{
  "normalize_top_k": false,
  "balance_loss": 0.00227,
  "balance_bias": true,
  "router_z_loss": 0.001,
  "head_dim": 64,
  "rope_fraction": 1.0
}
Below are experts of layer 2 (counted from 0) of a mixture-of-experts language model. Rows are named router (the router's row for the expert) and show model dimensions 0-255. Each number is 500 + 25 x the weight over its row's rms, rounded and kept within 0 to 999. Numbers have three digits each.
After each expert's rows: "gets" lists some tokens that make up at least twice as much of what it gets as of all text. This comes from a sample of Wikipedia text that the model never trained on. Tokens count by the router's weight.

# expert 7
router:498515504493520460513480475475484505547509524499498524533476475510493555546499485506522519501485476509526505495510501504506541518495498520462507467513514482473519507512479495508507466515552553465500509501534513559465473529497508509513489476511514500500515545538468510552509431492522470515493467503491527477511514516474495520492508505476504502488490502526510539522524456510553493528510567495561459507475485464516506498466483550483467479542519561533514469523535507511484501481494529517483490529524540507515454501481484510512492472502513471513514484494529498452512481470506501525479499510516477453508462488468526544483491508458528536521497497530449485509480485541462510458525489489492543525492562456499457486507481531497528526513489521499493481481454510507516550520506492
gets: "2", "9", "1", "3", "0", "4"

# expert 0
router:492546534473495473490523486487509533529475524510479508499504499512494502586459461500501561511465519507509496490514521552463537536505504493501530451522507444472507499463499485511463514492531548467505475475505513502518480483483515518470499491535479500506516529530510515549486490512462454471513483482491510462485447508466499483491496471546501484557490504511523470520506475493564479523464509500522472514478530466514459466465481521523493488487522509481538500486509491489524539450546503487498475512546504493546488482482516492535501501529515481529510508495509478468465540499505515520484536498525467517520478514479520497493474512518477506554488490549456489525471491492455529488505525514509467507534536479523465540510498502495517485488508509502462484489465529475504563500519513
gets: "s", " ", "1", " a", ",", "ed"

# expert 12
router:496503528501541476497502502474482485488507516477483554482489457522532534496464508474499519525453495483541505482498515509510555516491486527483522471488481485494528486458486498507496506510558539493462528478525525513471493557434567519518511457484525515481514550496524533522485455503505506444506480521499480501504490476514500496504496463519508483545468496560508498505487513568522469482473524501548455503530530441505509460461518534515480456477493471477515450520507522544500480485538492503512490502498498511530482492487495456473456507523490487500509533477532484479528530506513515489489461503489510489472460499457510540494510516481508537498497507515484494524512475520510525502490484472495491506519500471491455517504479499461513524521535533489503498520467486520556550519546502
gets: ".", " and", "\n", ";", ")", "N"

# expert 6
router:490525469502487465481540522474469519527512559489521514487493438490463519537458483491513539498478497518567530500530510489474518523521483523560487476477502438490512477480495467503500521504503512496488542503496513496503504520510498478449505511531541465505464551483440520473492513497521463453503512510486541537494484490517513501539501493528488512496504517511448477516497513506537469493476536509521482460508473467457470471457458551515488510504463511463497476491497523533509536472532514475503498508507522496533483465474501468490510506549510475511516517510535470465500525481469463508480502504529440478516479500477500500490476494504492535463510502501467471504470479548467530456505528453508511504493514479488479547500509530467523523520483487539458485495482504481504525527483518
gets: "\n", "0", ":", " that", ";", "=="

# expert 5
router:455475525448480505490532486483484487525512545480502503487474439552496530491483496512479514515503512510514488489537516493513489505514480485460514500505527517455514505527464458506514492484525507530528509485535511545471479532503534491498521518528521534548472521509445492450492456551515506469516514480483513486478520524526492508491511474488504457508501524481478503513503497496517540514511514517514479492544474483506496519497461499497497501546478526477525462497519538518495494491483479479499530498493513495507525506481451482507430486514532491492533517455501515492545571533482476501496499416506534499509491510446517493492468502496492503566446504514505467460475494519455477457503516492497506536553483456485493549490502474522480519515489501525533508519474521453492513488457510
gets: " ", "\n", " re", "-", "–", " Re"

# expert 11
router:488466484478493456490521521504511550502511533491487531517481464456497522495497502460507533511484473514509490455519518532556542516505497476479495484522520506472522458527496477514506517522498515491514528496472532512491507495495507501497541523520505480554522505507450537467518479481493507510494493511479526463485517528509516500547525474476473493519492520482486464491493483506513508483514557515528488480476460458481496472484485518528513498485472473505526427516506500526505517488469535471463515509503522491540451422468497490507524540546531468549543505479506467473506516477485497500462548495504507495512482532501503556477494464506491496487522478569496459527511509541508530478521512499503526523537490461497477540526507454509528476500454515521500500491444529460514497492457476
gets: " of", ",", " the", " and", " to", " as"

# expert 14
router:461465507459481470483461522488536499504453515461461528489488496523510502517492519471542536548509496513484501500512496534513518532517517488471529512482509468464525496487480493507520501444516505465546502450454504548505506519460502477501533489488520509517472527446462526504494453495492503473563500491493506507498540496495507501510504426476493505520496497526476525574489491533550488515506493499525509537500471455515502523493524464482489448507450472482515508491495478528495460505509468477503509506524490502469456453491471459478500487508506487480496574495505514488534524456547520520492509490493466459507470478508545544511504505525499558507464463511477484497501511521525517497502506499533512530505486495468511493513503525518500509527497519492520479546446490512533530504497509
gets: "s", "er", "es", "en", "ist", "t"

# expert 8
router:480488546510510462465467492470487513499499504501528462501492478464503487549497487510483487573514503491506490459492504551480533514457462485515464471486500472487527475522512498550517473531503528524472495507525481469500473520541556498496466458517537506559487511498498510491494473456520502524544505537481553478468480478522517536515482501468515425489497521488509520488502514485495459510488532517497495474521509513452496522508509526533487432489522507524506509521519524546482449513469490479507549535504492516514490505480473490481489522521495475504522510450513468493534470477482517502487494513491547496485513450510506503470529502516503517533490511508458505522518495506487534498535475484488451493512553494501499498505474434514555458522528524495520488494473477475455485509517503
gets: "al", "u", "ent", "th", "at", " to"

# expert 4
router:509479534511484525464458499499530483525512489455473517498493514456535502523492538462486483520487469536543525514508461485568513477497494478492483481485530499480488476504473525514491482540520486513529528490501523549481483467481510515472490479530503480523501503512500504520480449526510501496529479515490560495504483492508496543518476497511441503466478501476460504495462480518480512509582490521520483459459468500509475477481500503509504495542451547526475470500509528496496534517556484457485514533500526487502532508493495478532474491523501504493524534436520479515493547494499531492482535485492497474449458472438523526496482516476531498514527514519479482511502474534459496521492462487534522517509561500491462504505499537509521501548469512539530489488500508488527505497479543
gets: " in", " on", " In", " after", "In", "ce"

# expert 9
router:479502487479510533489552479463503473531441519486515484511452494533515479524500478475539547516457487457544489527494516524471515496465485481524484520489498490535532501455510503521547479484545513463484560476464520465532501508511505478436506462510511493512513510507479510479483519479448497526488482536499510526502525476532486532510470503476493512477490496515465514536516464499531407501481539498476528520498515475481445533500518498509464524491514529547531505504513527495469524495466508508484531539550498511500449458496491476464465494475510430497505504472515482511524491518492471512493487504485507478493486491463547470482537511512491495524450502482451483495519504517473526474487474484488491526509510506477498477516555500503489476514505528490499475509481503471500519503465526
gets: " |", "|", "ro", "'", "na", "ra"

# expert 13
router:502490542459503491495516450503519516533484486490517496517506494552460499551492439513551533531468485519496514501509474543473514534446491536507529509507489511517472513479499504481502562494505502493522493505460508496505476518485529517489511459477521505490487531504520532499532506521485490483491500506460490502459494512504500517526509490524489517491501533537492398550502496499524472476504494501521512514501468476500484494486517490463477458508481537532512509534532516507539546458504496474495502452482501523509434505480439493478518492531532464534483546480467532473528510501532476527448468499498446516523465503503503505474498511441503494486486466502466493548512486510508513499495486498494446521518523451458478516491500486515470505528497513562492483500499513499493466486477512
gets: ".", "-", "or", "ic", "ly", "er"